From a checkpoint of a small mixture-of-experts model trained on Wikipedia.
Experts: 16 experts in each of 12 layers, 192 SwiGLU neurons an expert, a sigmoid router.
Below are experts of layer 9 (counted from 0) of a mixture-of-experts language model. Rows are named router (the router's row for the expert), gate (a neuron's input weights, with its number), up (a neuron's input weights, with its number) and show model dimensions 128-191. Each number is 500 + 40 x the weight over its row's rms, rounded and kept within 0 to 999. Numbers have three digits each.
Before each expert's rows: "mostly gets" lists some tokens that are sent to it at least half of the time. This comes from a sample of Wikipedia text that the model never trained on.

# expert 15
mostly gets: " o", " O", "ü", "ö", ", O", " e"
router:477486472534471462590580458543495484473489531437483488492504559524454499446456511509475443433464459502580553471473516489527514563491509513479483503470431485514547469500500503536511518493448533
gate0:510545535450504483557571445549482473479452476438544465527495509532511479491528492491444482490411506509557561492451469485506537561493491518528535475486474571453606569482492449438435513515497533
up0:484496424473543492476513483488511526518585468524511594521534439562539503533591455489480466458453552511531523505521517478440481477464507535488507522489496529483448430448475488529473442549493479
gate1:550447513529517511503441439482512524506447528487553476479530518437453524494548525516448460472509471538588550510491531500504473509506571428582419488517437448460440450558493499614471503499522498
up1:492484508526473595494494486458518508506516495552465536487521517445496471531497532487513456520533469488468443538510561509569472533501523509462544441510486447544596480490476545503491510471475570
gate2:522496479539542541567539493480521463512579507510508526515537537480438515459442576479466481434528473494524559444513450462495526523528451479478506546525483460464543583536528477451471451441435479
up2:475509559458511481518545498458461512507503528524553535554480517522451553465514377543497554491498457441487493510467535499501422550506487552468496462519525565508524454489503523541498526546480414
gate3:532528540483445483526521447511484523453540485517480528481510472520495482490463508535448459443534514540512471529440455473531531488473493506410394516556517467493459479495438501509457536514508588
up3:507499507479533474461468467476581503523502508538427519507500540511515550460478462512468495504577514430477440465559520514485456496504507561481583527540449496484502485443473498541534533461497412
gate4:541499513496510526482412562486512556461529481504482501514450500446487459495372506532477507475539515535608507516478521442489450503475442448485475511399459462480466514427417510547519499512441543
up4:555464449509509542498484547502458525566497529469467517428506597549568450444523562495513515459501419480434473504491513452439507531515479478522565546531452460573547556448531542516538505523494485
gate5:539524506519415516518505502547490602484506574538468453514467465553531454467514489530439469436507523549479539461498522496486495594484511441446466502533482507464500534510519486489427405514459536
up5:471550442512485502502558530460529483459549506458556459509489463477572482506503533516467537469440457463583461528518584458468489462503517482481490462440499527568487494441499570476383502553549433
gate6:501500523517502466472488499501481547474487564466477530490550493527475449522499432487461501518447506520501547488500552514500503512573513562466512508455451542485542505450429513512445523504388571
up6:546543419473470490517475500513554512454552529500425539530579504533512476539544482485515501543523477508566458492480584500526492537507518473443461468521511480488412509497497480467452440523477548
gate7:527500482540535475456499463459486501419474583437483437507502437440594483379451541517459472459488513417565457519514527525500520499550481541542483507445505481552474466487518432484487547512414570
up7:551494570534546517515507549627507491529507464459544536463511552543448597511446509483583483446545527424504574490422509508503453514529515499500446470450550490515508477453458530504490471477511528
gate8:491487540453538480568435472464483433497530548473506568488521475529540557511596497485496511455475482512573467554479486503460473506493487495506507518443437617507505468485533474504559502506522522
up8:527548519466445470510544460542502490420414547465458522536519482588508567556453519501571508498478494520547576468482483481451551594522513461503547468420544420444510455516459439415615569476565433
gate9:539513514503435502527540563424540512482474490446486501554481531445471450457439494497484489470533465485455515515519537539502578515485478524562472485578511444490529492509558468509495442493506523
up9:527523473475477453527456481506445558490484553486573526558557528504437432548479477440546517462497484470521536520527439475521460474546473529577458458546452530475477487425474563553517426546490556
gate10:467542529501526456517548481500453502480465559492490488574585429505537492435460510514435518440471531495525590498466495487480511540547507537493528550560511485520548421593506552491540469525549499
up10:477539554559490420487475489552469522504466568503586457473400463459569437465468465533461499408489470503507555518499528532529453538442539487487560436527461481506508515437457464530494536501563521
gate11:486530574507402493465548515455505465419494538477527489523478555470521493514497385485494464458539466498528539536513521491496513525506458423560450576495509462476493479526431424506437433460514490
up11:490555527481478487514519486503498499451524609519480536479484472586450558553431465508508496439484522527534498497515547490499539572468502488501526499458440545498403475510543474502473461444441542
gate12:569503502527489479499520500476528559455510556451474510481470490498450485420488490476494419399420465598482550526529512506520415459432568518509445478478445536549529508442473467578473512456425450
up12:441485522531435497514464472476502497470490516487383492515576517456452428534430476554462477585484502456516485483543461518573544520501503465554531528510589433470474539532548454515422503484544513
gate13:507526548536471554553482509598546459468527587508527552433494443498487480489489543516456489494530506510464466466501509475446418524567504509457454488463453540445504554507448419528538449479520478
up13:539507467470532483519545466415537516503532557467473538481512444455470445469505485480485467561497500450502463477540449493515466540528420571522489455552529529600485478494438530466476492480466511
gate14:461483523539512471489548476496508523490520494452522479514412461427505464480423455495517506518473502480568500517575574465457479544545531562556482489442462573504499500515512467575593515519488523
up14:475607525543483549552529494520456488479508451487501452475547437502451495488507482464535446498481482545491568504519523476593464450466478555517538504493504446604490556488503482551456446472558581
gate15:497504548488463529519584462550490530488576536540442555531523549548511416437567472514536485478557535429489486495501484470535579421512505531482548519479555517527534567516479480460512556501498469
up15:540539515525477481478423485544524506494490453485505421424444580443480546511448418527558461531471498530491469489536534537458497541478436490550533565456458516488543471557454481501515449448478522
gate16:470493556471521497482524516511520479483502522455497614426473485556501498477466469493419566468526395540527462509486508459503402608621436497476552535405527667542486471538445479495491508504420512
up16:480509564442545446493581492523518556512466478476471531507479491473451480511450580561427481550522456553468585510498484501536509573537499455483502496534573483522484446547565500472528520500560537
gate17:490543490456515529532475460488531451496531580439483540458427520530544465493479491503534535492544521505550512519512545482493462592519418515500486458527483446502515413521485503506576562455498430
up17:498462419474469522496558536453470440538438506566468467480495477457554444529512493566536522511523473517522530520532401549465521524463483530548418447466510524466517580563472570470450522483500525
gate18:484508437482517496540581434465452450489500531488512554460438442508517447495527579451461520524434518473572502454524474510514526500569546459527441553474517461439510487484503487472498582422536533
up18:606457553547513533493544497496511558521499502570432525541447489462501546452522576448565513575535469466518475527463453489370474453495457508542509530476509514558496522489500504526486449468542436
gate19:490461466523488494536467517461531467522457502473473535529532503487430529435510490479525494530468471502488503502541491512521444509492491565435439486538443444510567542550499482534525555468457480
up19:553538514406425486477523500486392465496508524560433400482482475500521468550532557512489476473527546480453497453515492459494457527508466545466528460484512565445539470536490494487580484525448541
gate20:523515517491466506538568498446469456510456523448531548482501559414548535528439525468474520519520582459468503479439507458609452548481542512476456468543568481567528467510470514486478527533446450
up20:574492480481420506454510541566492516473513535469489430514486508504515476542439536517488454509499551475462475540459521535498524510528530517494423471459513547507531537516443474445526470551436458
gate21:459524487465441527536547479541470554435551508553539547462510449419522498568481498472531500488515465494580460422463479501532529476557459531460481479445491503459601480511455459502521504580516561
up21:537470502457441553461436505475487483492502479505519441506498490458439497446502517545411465508465461473440560586494473471459454515500513468545502492546461489497502503468450451540459557540447494
gate22:502505544491502546502480461513586532525494500444504517555539462493505512460582568496482430544489457496562554499491523495453548514485501471504419499492437498490435500471476441568543515483509512
up22:518539459495519520500440420508558495489512446453568500494494491496566489443479509501566440537497530542508515534500513456505460456472487494471538509424561468461521420468517463504432473489518474
gate23:474471453516514588535430435490461507455566499483509580421527503466494486528488626501560480506580475417542547499469525507485537549543498497508532525428503468533520562456517549504547532489465522
up23:573542466475578458548478521536425543568528494493504504517459476415491553533453529491462495504481493465605485510493501475512496494509519500466416493494408485526513486564506519472533444460492545
gate24:502474601547440537458594452472495460494553505478516479435461449456477405534422478500537453512483490499489509504426510473458502536505406519422547536478555432546538497549434456460518564513533472
up24:539427489532489535424557506506538453467515513498525476435520533532565525539496585455505460536562477515431595496539516608477547546508414493480480457515460474507486491489496547416511488539500494
gate25:569435458493497454480542427481492504534521551454481500530480550442540490448436508457558532432556466555530516478432500534557472474536540434531483530433520487535505501548444494499439475496430543
up25:539493504511450480505539456543486541540437578489507470556443508505513528481482473451453555464563500500519510515435443471561460555486537490540493516495477523584434434557410514590531530516442593
gate26:485453466478430506505499429542494527458521445486455508517504552438546512496524554465485499481515545532459541553566451524477502514507474511565565514503502470474520441546520507473555472416568518
up26:487477508437522430502489529517459492517526459499543449525534526494534458474508515586496530513510571437520481483486510499491464549576452542565497511507491535534478495537510456433494496443467445
gate27:545504460490495473576562495518438486524484491485540473536547485495459448398470512451502481524499561502519453473465563519472513472514589494501497515463506435484559527504481544512529522581479464
up27:465527434535575549520513479501514474392495517453516487523503521463467455568510548462479589581504495578444484438469535433491500572543478486478426521483509521526463534513520523526500548545549472
gate28:535527453523546485593502531486582428475485467447473437461493487530531409531521520519444518484437441514511527505528439476540558477488500457524495471457426486519472489491562448500505470530480452
up28:414510526473545402458470474498498532480477447465522490571501473597516454522411532542538518454549521498533512493424532553535511548527503518512528524476510455498502531520518507501516553542489489
gate29:495462535474423533538535480519537481433542549500460528520505508560490480532566488477410468433471485490552518457479428510531498560490519498481566568477517456557510499492501536480483486558505517
up29:481492535518463464479551498553544389534526444465454526563450509515580482438487503456509493456560485481485541490481515534510527563517547498479532518417508516466478458491567496494584480556480506
gate30:409515538485423540479495468541489539517492538518448524431510490470499492516528507519440538473564512538544441487530550506567515526515503546465501550516541530552537492512538569462566561487439441
up30:469450474501474499512556580453486484467500509507508503458540429507416502572510504486490468508501474411549478499521496535537520453509467526477427496500485483459534524506535548434541497442532493
gate31:551560367546442526592478418525534513520513523454521522464537487549490507483543483491435434472514438510500435561476523460523539522440546459452514587481516540559494453493487547546553501458400477
up31:537538504473468492494507454530543434530534537505477471557450506438494478464472518538500431527551512489468588486520536555482497450556464478576451527507480581488443459519532526570482504472459558
gate32:511508527511435507528512486430517473539475512512511484521450504491522470442408487539429475470399421530580498468499544488478456548498549490514523456550522502502529473469516515489605479477483537
up32:478463506511426496494504551498557396460481564537449534483498477482452567582507448493528562458460495545499457561594518571485562475538476483576406572496505525490483529516529513511484569496567507
gate33:517417436506458449539443458489523552514508535473417516472519393535479418478452502539524480486495486494618519508478555542493558466484539419438524516511453516462508501484531461616533583502547411
up33:458483554496452512476510589549486524487502502565486492560516475533506489492549516514479482480535526509437519547533508552543553571521467451441465533494482517538446530511486509462485460471492506
gate34:455435501516592546473486522481487554454498469490496521486510530452521481496498529603472458495596426514501552441545508474441578462488522477539419486517534488478475378590495519558545485549492455
up34:538584533469473455593519519557482547507536541506515408468477422591472522550510521559498564461523523429501473476505494458460508452517464595480456489527534502505484523537496512483477471504457536
gate35:482548581581451507524535488477501455468550532528543554474492515463478469464557574474467542437574469518478449527475514484495550496524483513531535493514453480494465500458474495419506448503525509
up35:531479532514511448573525505506484538525536512517452484443450513495402466539496456513465481486461533533567451526479490501442502504467415488537499530578512505425504505557477460523523485474535547
gate36:481519475496558488497533476504509557501460482420502486522480470449426525497486513505534465603606502457530562454511490498457527495465510479496518531482421459518507462511442421548492485478515469
up36:487492488475503482527509429502525506520471519463497528505541499528502500474543495470550524532541505508478521514480472519505459502526495510416432467518532493539481510497554531502539448484481434
gate37:472519524510472512464462553437478460567544477450483508547450494585450478553472524474508466520421501476492493513500562498568534578555526474508567555550456518567544508539508458469557546597493418
up37:465454536534506436432519558465441536559473495501527488493438489424488509495511508542417477468427531440475502539508460510530541458551537525560496527506464520559448561557511515507432478511499517
gate38:508498481530441465485553393488466435547493490588454522463485499538541474461436531488453457436524492504568432529471499475508514542498499490488483483412548468487534497498448535439519625462537447
up38:567488511518552543499494496470584463432562432584506471467479522489487503441504483524514516476493565512524525533545559469457573499451432450493516475490584466476559517494532481426426573509483567
gate39:444569559507479460524476453482416588499576490534469489436447517543547492459504527547473512519465487486524525468473453495545505534506581526517553538532467514492543461451456450589494489576455521
up39:482489493483499487504488493494520555571535436405448503430494470544500485477521530617459461551518474542518536461487475573491500448511471483523514380537516488525523474439466539537507533546474465
gate40:443485483505473527511543502521501521492498482467446470480554471508538516522447469513456450588464466486559573546560565549511539533560502445462433497497476476511423488546569488494463546488434485
up40:462505502455491491457543441572502495457458513489504495508530447451519488466497455533456496497529426522489532491516495509428565507482504515546509520464555562443457538536559545520466478480544448
gate41:485488480489509547559531473520504506469416457444573379526489527497533465548466527441483542523439441510544476599475543547509526475520471507537473545521454496553482442520520455470504472400483532
up41:532515485583491492500581510441486463500447525539558437421445508510505466537487527600529492515543525516460537485553532555533456513539540585537511499496510562518471512470444488462526530447480469
gate42:479536455556518445504573461519505394538451493498529426493466452510516420478454553511541486490417526458537501548514506423496474544462484518457466495504536490551540536444548422517479482555498494
up42:528490542494508493615478545526508467477518440528493487576402504439476476541444452565440531520489458527540499539466476487521513532488564487532393502509526488503492465470484466508487447430505514
gate43:558510489513479458557497472484513546593532567507438537514436511498541474482499485466461492512537430542526495493460504440449501543505440548483540481518525538550534459453523518500471518526518500
up43:442514505469540446485452470524483504567553528484419402471474575592531447565485482496542454492432513445532507473472557521501521514551569495514472528476502533451437568538505421512533468498514509
gate44:446511547589497518522524509513470477487486533500475545577474479435521439501471472490406499491482507447555500485519566485524496510447549431491512507492490544518483447483575531567496407461591468
up44:436573473594447464553561449529561525482436498465500523530529522498444479514536515530517508531496469535562436535493527464554473539508449468506479484510516483456555514506460584519457550454434449
gate45:504505529417437474499528453462488496481496521488537524481532548533544458434487547537510459554517477472584449452513582521486518485522537454495504466455437440433481431507506465490542509421463500
up45:566581508544534475493554522432494564483468523541448505519529603452508504468619562528389519536501481501554489546442511497460542509521429470488578494432517481481502501500467567508513447542516546
gate46:481517489587487486542554537482531515455465536458549492564507442526526492415408548474447534441447477420537486544553500538454539433511527496496489469531509497521487509497560555520562488508522525
up46:470445507513541488445530546535491480473484535494519524454549485424477580464530487499540483463550521549496487516518556465498498544469514472443536505516514470481507544414560506430472449523536540
gate47:496509524512475499532505422486484488481474507398498507465468467561509474435526516507410492499480533485477455436445512519474467558477532476501450521458459551432486543522557470543515524519471564
up47:466476468499412499474455488512558516524574510467447483435497457552484526527456587514532480495494521459530452521473501472524528465513511503522540422496508456484402521504526451514531558493473498
gate48:473489580515493544517522489533520524502494493541467531448560482502487381424519501499528540457498463506430514452522573506485481511489502447490463430484481543517478449551439511468465419545529416
up48:482461507548535526460490531509533530420432471482482530519542421415494508485527476468551611551471533434495488478454481534492458474522404533523467446526517473413511509451462468505457455461527455
gate49:565486529462411514534493443453499459498540544474451444460544546436600471571472497488460486479510464496561515503420515478468477494466565555475521495462573475517476470569495481522413468547456584
up49:540555482490471477516470537527471537525435480479501509503481474516578478463576473540492456467564403486438511506505520421481429503493493466488525499492483492480417435498528554544505481502497515
gate50:457468541497490491460517490482489532478408557472526571470514517532505445465510488531501460476514501502517514576482456493520503492543505446537528448565555447535465581527449535563445507397501556
up50:546443497462468447508453532501461491560545509530492557517437439518478431525477460533495463543504529525451498560565499489574594541525476489418474495549492576472500492461498464460457520554549496
gate51:460481580457508505516519484523492493561549477482506458544552470585520452480492544419457494450460526437523500446490437549543521572524529519489517453451470475552577591498511540588476480451418498
up51:470451446497478535455528461502462536462543397482490522545561475504488589544441544437419550515499434469458527466473455565567403517502516551492513494482472475503556434501472472501517435540447510
gate52:479535471545491408493585483421540479518550522427540528529494476485463539519497574441549447480443485429482504472448499494517540515467503492526499466437464489534597511461538572458543588547470463
up52:525469461538448497413454573562529478420449603529459515504504537469522546544510557413495540503449490523500524483519479535561539491553559486452466487554491447541550534546452460471488533440531461
gate53:485485513524492563492547414400466493434476495414536512584532486624574511506437493514501481499451508419555486561482490477521586517461515534436492543500423467476581498488465503503495518461474535
up53:516456468514576533459501502500511455470503528444483481567446530586442548523543515502518520513469449491513543519438551539483539489455508551526495558451536503548515529522497511502482454489522514
gate54:496491522535415541402515469470505522421473538442514420496558537513481531464509576557511505411440506460538502552414430486511546564460522445537417558548477467510531442444498501491557465484495444
up54:475523495487474488507486495457540532590577449477541523467518486499434542447534513494454506435429517519465491559522579559551399448495456471488586454499500500487532540463494446546526483498478562
gate55:504449415541480432527527502506519514460481528468421548477545564547469502475494508535474464563440518532497502504412584485550495504421520441431439520440446503499475522478499482520451465458482479
up55:498523534560491515493452461446418541484506512460529508467522481524535474524453508546509501486454476447515442408449514536504518544549481525454511495382520493495517451509517491489510471466542529
gate56:541518540499496535470549459538465582462474588485463499507521469455513495466451574579413497490535502512514534482442495499484532548493518468543466454506475507587454529514561477535459552479476507
up56:487533476502461442483450532537420502529518525555498511469384429552467465474452412601469479517496479503496489494538537522479570508524514529522530491521481591492470478496435474424463536513510436
gate57:463529460424478525552450484459468508517431519536521400532568503532492511485569522510414529477515455559510558455548484524507542521507499492477474485420440523545553487490464515546476528545522517
up57:509536500530547535567571554487407532475540493579472495478454480605555471539454491509524474490448550515449553491510529464415478484555503552445463517450482536522497460432482460501501431464484575
gate58:498409469490451446528524530519515494456502453474576488499510424508472480494491484473548538419413551510535504485482493521468430461421488575468513504578417552538589500472519523538498480487432521
up58:503540537492519510466449510455529544512484511470560523485450582529484535512529539542426432486472533467480567484564470486576483473526591626564533469450472554460495514434534584472515502530494497
gate59:504423468511509549532499538547502496508485501529530500496525517469581559494498442545453578450516482466522532487470508527509517540524522497458574422487485493475501506499475469576534486572458494
up59:523540474598496405527515565504529527497466477488504478448499546556444519478472515459480452501501499479508407534525521376556480442439547434471455529563541460452450406523533482499512426488550508
gate60:417517485484485509512485508575488486490575552524512551556490535521437524461509386452456505541498526427513515492525519497454511513410493482548452497486508507518495532530450472571488485446537456
up60:425572451490469581540572441496458511480494536463507557481496485425471523501538423557464524516515525497507569518570467486444530483475485436420515541522543457558450481472507485550593438456556495
gate61:508446485527503423540487449552498438495515540501577445502555525528512529479521466528459510552574507516563580514491499554518472501526509406492520511498476466450476463527499457530552523524433483
up61:513466432538481498443519504471515539480473499500461463493541536451459465555483539459470443508487474506506567489533585495445452482438555555496465492496508488469449477506455528570506489486478553
gate62:366474443506490501448460624420476567473478491485531451524496462498416477478552521478481530520516466513593424517480475497498459506525524494506504488515433525512521504491538493561520553485433530
up62:531536488503493536528488447591483384549581496465508505504528511478466479468500502530460461483410476482504487545507545499494560496528492387518491520526499489550480518420402529498457534506514443
gate63:431598498423456549526533439484466508501546469500473519451469465507519484435482541575449504481544508437492481527531472521482482451543524520502515499475450497550559455400459454491466485503485452
up63:456524534507492480457518503464503532434485586495599477454477510520469490371474467454533503576498515478514434508479537441443530543491468432478489479425418560570546518518493498508574456460461488
gate64:574589476568535436540526547530487486478475465430498487497505506520572506442473528571536494495446550499436544586490539585471512533509495486535491509484514464516508470471434492489548541507505503
up64:446497542554571495418523464391422547506503484501459527524518478518525422497560488509574523574483477558489469544472480494447517490517519517471455535481526505484510442538487519508453487502476504
gate65:482423474572504429495491479566465517443480482442456616472519458518439521455527495491528484515486528492535528464494578441453429385495526514493451523460524518522499513494531510529441558528475480
up65:511513492454474558453486518555564442491461496500543530537507456526549511520581477530547487453495521524546504509520472447467444553530462513514553491460457455500539533458485521521499521529491533
gate66:543509462517518504505488550530474411511546498492514528511441497563459523458433572527459490507484498437512575488515526481473537582534496500509568533483450436482526497553492437486569529463501476
up66:517534484478447479502494546548433444427540552519549516500459539461492431504483499443561533481511440554554495473504458492491532413494539480426542474493558570495514509557490555445525508537513480
gate67:483487478426515448553580514469512442494577529429430518449441561536517467505524582480526516477478497515551471506526505533500553540541496438483507472534527498503482470524580517502511537509489506
up67:441432473527562487542537470473504423451387489499523422516559454527495500489535498530519536513456485508494469541442533500475526486435454481451536510531469530487436509462512514515474474529552551
gate68:450483510544530513460506543510536536597520552536443509596450455467471515483391439528449469511449511510607533512497502500456533488579472486501536502500450512453427494510538588504438536534522530
up68:458452460467469484484474491507496523475525466512521502459551460474405504528526564486512517495538558514484380503421576486425505544474573528524411579507507489522523521502418402517459512459514577
gate69:508466521459496520573544459559549523489480482471458463464534490479432473457432474538492429462528414471548605467519561503409566561555528450503490473485494496506520470535479505544482589520507467
up69:536529454534483558486519522432495427524451525517594538493563452442481504503510522488547495500447439463480526489524493521549473491486579519506544467467487492401427501526525527528553551433500478
gate70:541498417505509519550482469480500523484545503498483501412486514515556450397510491489491470483481577441538521500517564488502483511473434556506486488464391475483519525425489452495569603439408522
up70:509433457515529533499463468420559448485457469490482553441506542494501445444426533511537479467421483530547485481573490535542502486543496468492475466489568510492529480536557408508478534485510499
gate71:536491478464482518563524574565391555480547489501517512445433492489458430511526473537485502513507543504434543496518578522526498498570437441432519567524467560401531468547486483433468560487503513
up71:471522502509557499480482489509488395514494470514525493492505474547493535541489480444509518502454495438455588527504468472495492482481545474497443510578573440456568464504517471479511524584568444
gate72:468540468555512504483498477488467543585492516548482446486476576510608515440584557483537484510502529534595511520490484437622512472521523429509528535584534569458495524541561493562468541489476536
up72:483543470515511472434492472517485497450477525497476506502527538447503462512534505449503495516471596436546558425525581452469511462427521433524499513456493508481512446536491441540601520487500544
gate73:517557544483498491507528464497501535467497539492493480454440414462483495463515444480556453495477530495554536466425553511524435425518461496450519531589485564469570463444514545537478519480507424
up73:532529488555595512511506459498460493526550494565554482533502467452521563424525468523446470448490556458505501506516433512492561493535500492496483535515450440476425525461475436482470550544514457
gate74:499496461472496538524556568512495487536483437534537498503515488539562523412509510500554490420473516413508457522499456499503518511516517499481501538482503516508477533443400573526467530552468515
up74:532499524544472534519542529454494507520402510530490522494548442567532527478529518539488440504465469427446480516452469493544518460514560559498557508468422474496507548479509452529538422495500501
gate75:414414487446455509495574491543491499529465529554482494419447440530511543494479541510463468477506448495529466459486519539401537503565569501439496525493473543521502440542496452531453495461469432
up75:482438531469476540447554452510417494568515443502507421508524501443528518402527525540471518465461521480470511522450454480523542521494521484542459502468464474487443522481513484525460518511451502
gate76:521619534582491498491457426553529562510483501418480457467512462484514500499468476556532546526470493411462563527493553446539530512550532503494485441490524515461492407462466475497500557434466489
up76:511499456600555486486486540484506498557554475512538465524451506552507523548486464489486445567483495538480534534477487507463512528524459573452488466528510508490472503579546492534525485515474554
gate77:455476608516479539476536428441543545477476481462517500454526464508454499476529517487476476439519488468540551533451452420481529539547536478504536573456452428555488477503464479564508502440503516
up77:533510499491519471531587473448523508519432508521468520514528520466474461504481421524488574476555487531507510486518450475447464475456540436506463451475567540503455528553507517458495469518486522
gate78:487534479519505475473535458377522498445456565468544519483501579492487532399428528467519526451467487443458520537513481490551427567536511459497470504545468411494543471458492465500549462450504524
up78:550519432487527485531524512518476475492583439490487477484447510498505479499438489548526447498447493569491512507458475510552507541555464551547461563533550520543563473501493485504568525485554468
gate79:503506498460443454454535527505470499503591566532496571497557539522477535482446506474510535509516472500501474490471494535501515533498481445494469469471519458457547513497472525510474537475532492
up79:536440525537438501451504482551412536535560544519524551448537518498512493437499466510514412505463511515458540503473473497486494457470471445476549490524532537507502513426473438535520521508484530
gate80:446531518452515595517589472510453464515518464488505506477484581494503473452498539533572454527481449496556540417514526465477497524519467556435485521440474530508526557505410418529518493560464555
up80:533520517467464439552478488450523444455420504504490485462518489507520463492454512443411496469513502551470459511487444497499447469534475506440528561557413471498453547508517419581570562478511535
gate81:481491517445501497549501464488486432511523473405426439519467500456483430485499456467526535467457498464541575423442564507551503588561528537527528462538484507485524475551505425502502461510467505
up81:447554494474462416555556483555466482426499473478436536573538490464485505471508429499560453518521551523565467568452592506504540483489474396487461441515505491502458495511545518589556543528527561
gate82:459501479564538520431551478518513503484534550553509473553476477462486524469538399500465490484484493416565568449459578511529538568534493463507503481444508520477517471526489443532548544448524473
up82:468442522479563459451475467493442502507458536523467445488415518593534503523532608504549566508480526501511552415529547446480478579519482482522483505479483496445509478482390451479499537535486461
gate83:409460500508502487520573451465460531480441490428523512496528521545481559514501534513489503467484472481501448459446559508585471512480490490566456491476458435517530453550514478478515508476490512
up83:599442513467509471501523518563508474488511466500549532470486490613418473520479448415544459449481507478497447476514544541530464531488549549476460473560475578464553523497562471517602486526413540
gate84:541475506602459509462474515507553503449560528413495466548495537495434494470476468482525494496571469446488501428569499427487495444509496417561439485499516574468573553515520424438486457489468556
up84:519512520533529526439469513457494518465511591458535420520438456548533521471518515544439447545561470567483521486494482463494587488498499518501492474522475538553512527532547455507503492437532477
gate85:518570488551509468476521412544473518497534491519490500468531486464489429479517543472443509549535437524509549505483529501536554495448442539454487479542506467522500468474507568564524556499521530
up85:475460472474420530418553460604540538525482531525499498480455532453510531493509460562445557645444492580502523502570447502510430453472483414481557524504480430503446456537412469495508453466494486
gate86:510499483603564439471524431518525561494500550493559508456510581541568462486481517549487479544501423525528566530445478488540530529463521493484488449393459486514563477468560538536471490523502459
up86:490535466442437558444543604539494558540521560535480484509514464463491539475545557476494542502497459447468486512502488534518487527481468518499470531467495490515509503471451504480469498517511543
gate87:545486451493475543495570588487549479500523500506537473416495537533451532499506534480451506520526543502433454574508554479588418539476477533468479526510509502488528578525453439447563590534476515
up87:475504437546555481549514464477527563475458542529521533548422464504519537535564507439529495539603461533456474487548510460580492504452489448528526581477494497566476450456527596420477468486478504
gate88:498502466569524435533522518469437475527495508526466477476500516496486458497463538475475521544572457509597469441529544464458535548561537536461516566482519518539488429497562468494479540507479539
up88:512453502561418435595467539521426526447448526457537488525454471545489531498467481524518482492491572565483534538530519495506484464515550494603490455447500526496456528523466571497451481502564521
gate89:549548520585439499488553425441493473507485545478528504488522511498558570461465545463477510468583499478489619557488458460525561491495543456493501444430556477536420498487437544529489465470504475
up89:538544508495513526524525486467440560515419489473521458532534502493491396553496555520488517526496562501517453530529478500437518446483507483523452535495552468427517528505484473566416515517576515
gate90:528551517586426436571589498548491464517588467504518548537508484500445491444505521411474494426459531501551478518539486520522553513513545556492520461512481523470554528530466442475483489525512581
up90:466513504502496477471429514526610465497477454461505470575455532498496489559517472443475493523468516502517479505497518572473519509452408488517505534523501457419477569569542517528514486480484472
gate91:522507444558475430527472581503578544544500498500456565528516538443506540443504545513406502385525523485504402535456536547563548478489529519421550498506530470563422490501502477511510519503522566
up91:542487454497501434487496461454449513520526440583470462472491442487450534512474453465525432464532453408581508550513516509494516546605529503520532550493489511395434458524487497446515519474531479
gate92:503501443488470532511529545484535530492451546505519522473489463504513432491467522465501435446471478507505521500511565417424494529496462542513527546500519503550566515563543499574457458550510513
up92:489427432502496506497480538514551590534488448477542443497493513549605460477522501502493553562491518505515549478568511450497480469522475509466542514503477469544456564465432523483434448531519548
gate93:534541468529467557495492503504523398594545502494473444454489518620454506454555535551433479475487516445551439505551543521530496528507454503505498469497521488473509464449453574466477540461511421
up93:500506443497474520568520437535512504531603476513535494525508485586435447500539474512455489496562543520477530489515484501523544504440510427563493442428497554489486491516524478495494579501522467
gate94:463485540504540516509505489464470516483457467587558521518453502521518497490501492513458529533457525474476515520448510545473591447480509564569557510547503529471445531530434488515467517549578496
up94:451521471524486506539404473550491581472509447490508520459526589404541450464535616536455483442574532475506553469529415488485477440488443487462460491498473523425496489580550461505542544512509564
gate95:534471539410476468539550532511594554509501483523476531541480432485473456435531402472555513530536511509504506437478567420509442487489529543429562502444541518493460480458553488436487495470473477
up95:516522539504449524536516450583560533483496516455485460556508493529481434462519502427498493492525530528497473482528519499483473467494470474513572526445503434462423514482500527541484509529439527
gate96:359497493498479487496508466490514531577524497477520515537388508430504467500438490498505412529370456487534492504540523420494545560541496560447546486471510580501516560445486486538531463488471525
up96:474518569502504461471503474475509489500461534501542531494477473473510511501368488571430476441537467444533542557490565486499531538516517531496433459473491509467582536541505436360511523560526488
gate97:452579512490492431617539477512492545522501447515505422430552501445484502539571426502455536545458513485467473497457448507523483511480504455465495583545499423513438542505459535565515488468490438
up97:560437511509528469467543384433495518464583506450492489467536549511499476481491489479534524493427452516384524483492461487480456464564459562473470514450559495515470458532540519480476503542469400
gate98:462498570524531469584522548481474495439564570494486547516413464530522522499504468493562447492518579523455489555544421490543501548490485467554481525427518475499504418545499528507570489492514447
up98:522506471487571496548488469494481525508555498482488486535454437484509470557522430504487519470454460533567571486495558512463505529485556527501526450539540438461487522502541519466516546468455460
gate99:486565485525483463453490576410457521524477521449483484539471508460473509393467494506495489467517468524553549504540447517599514494416453498377515453557523501490479494421506471460527451426480504
up99:502496472508478512536529523538548548485478517512494556556491535544460529455521501491479452545557453489519446555421455489440530485504463574482537511438521496543473379525521505564445491538542456
gate100:509442447558455488531520459527558505473558571507502519488500519505543462501464521483457405496506482496580554479524476447507528481457524588438454492458470507494483458538398481528523597504413440
up100:511507455438523467520549460525481534450535572567480413545522487503491473502489513472586488512561399613561516515478507476576414493417420536468565473541519480558525537456428520489549521546480492
gate101:505493469482479495539492497537471470454500564494451451450543481539455436493525487517459509438560503497469568431461449600524556500463523525547557571487528505487521398519471505496531509551481485
up101:593535491494561451505516510498494534516453501534440499512537430526481529560545496455536543531548512485480496532451512491503497504456534498513496438563500498445549461519522463411505500568413486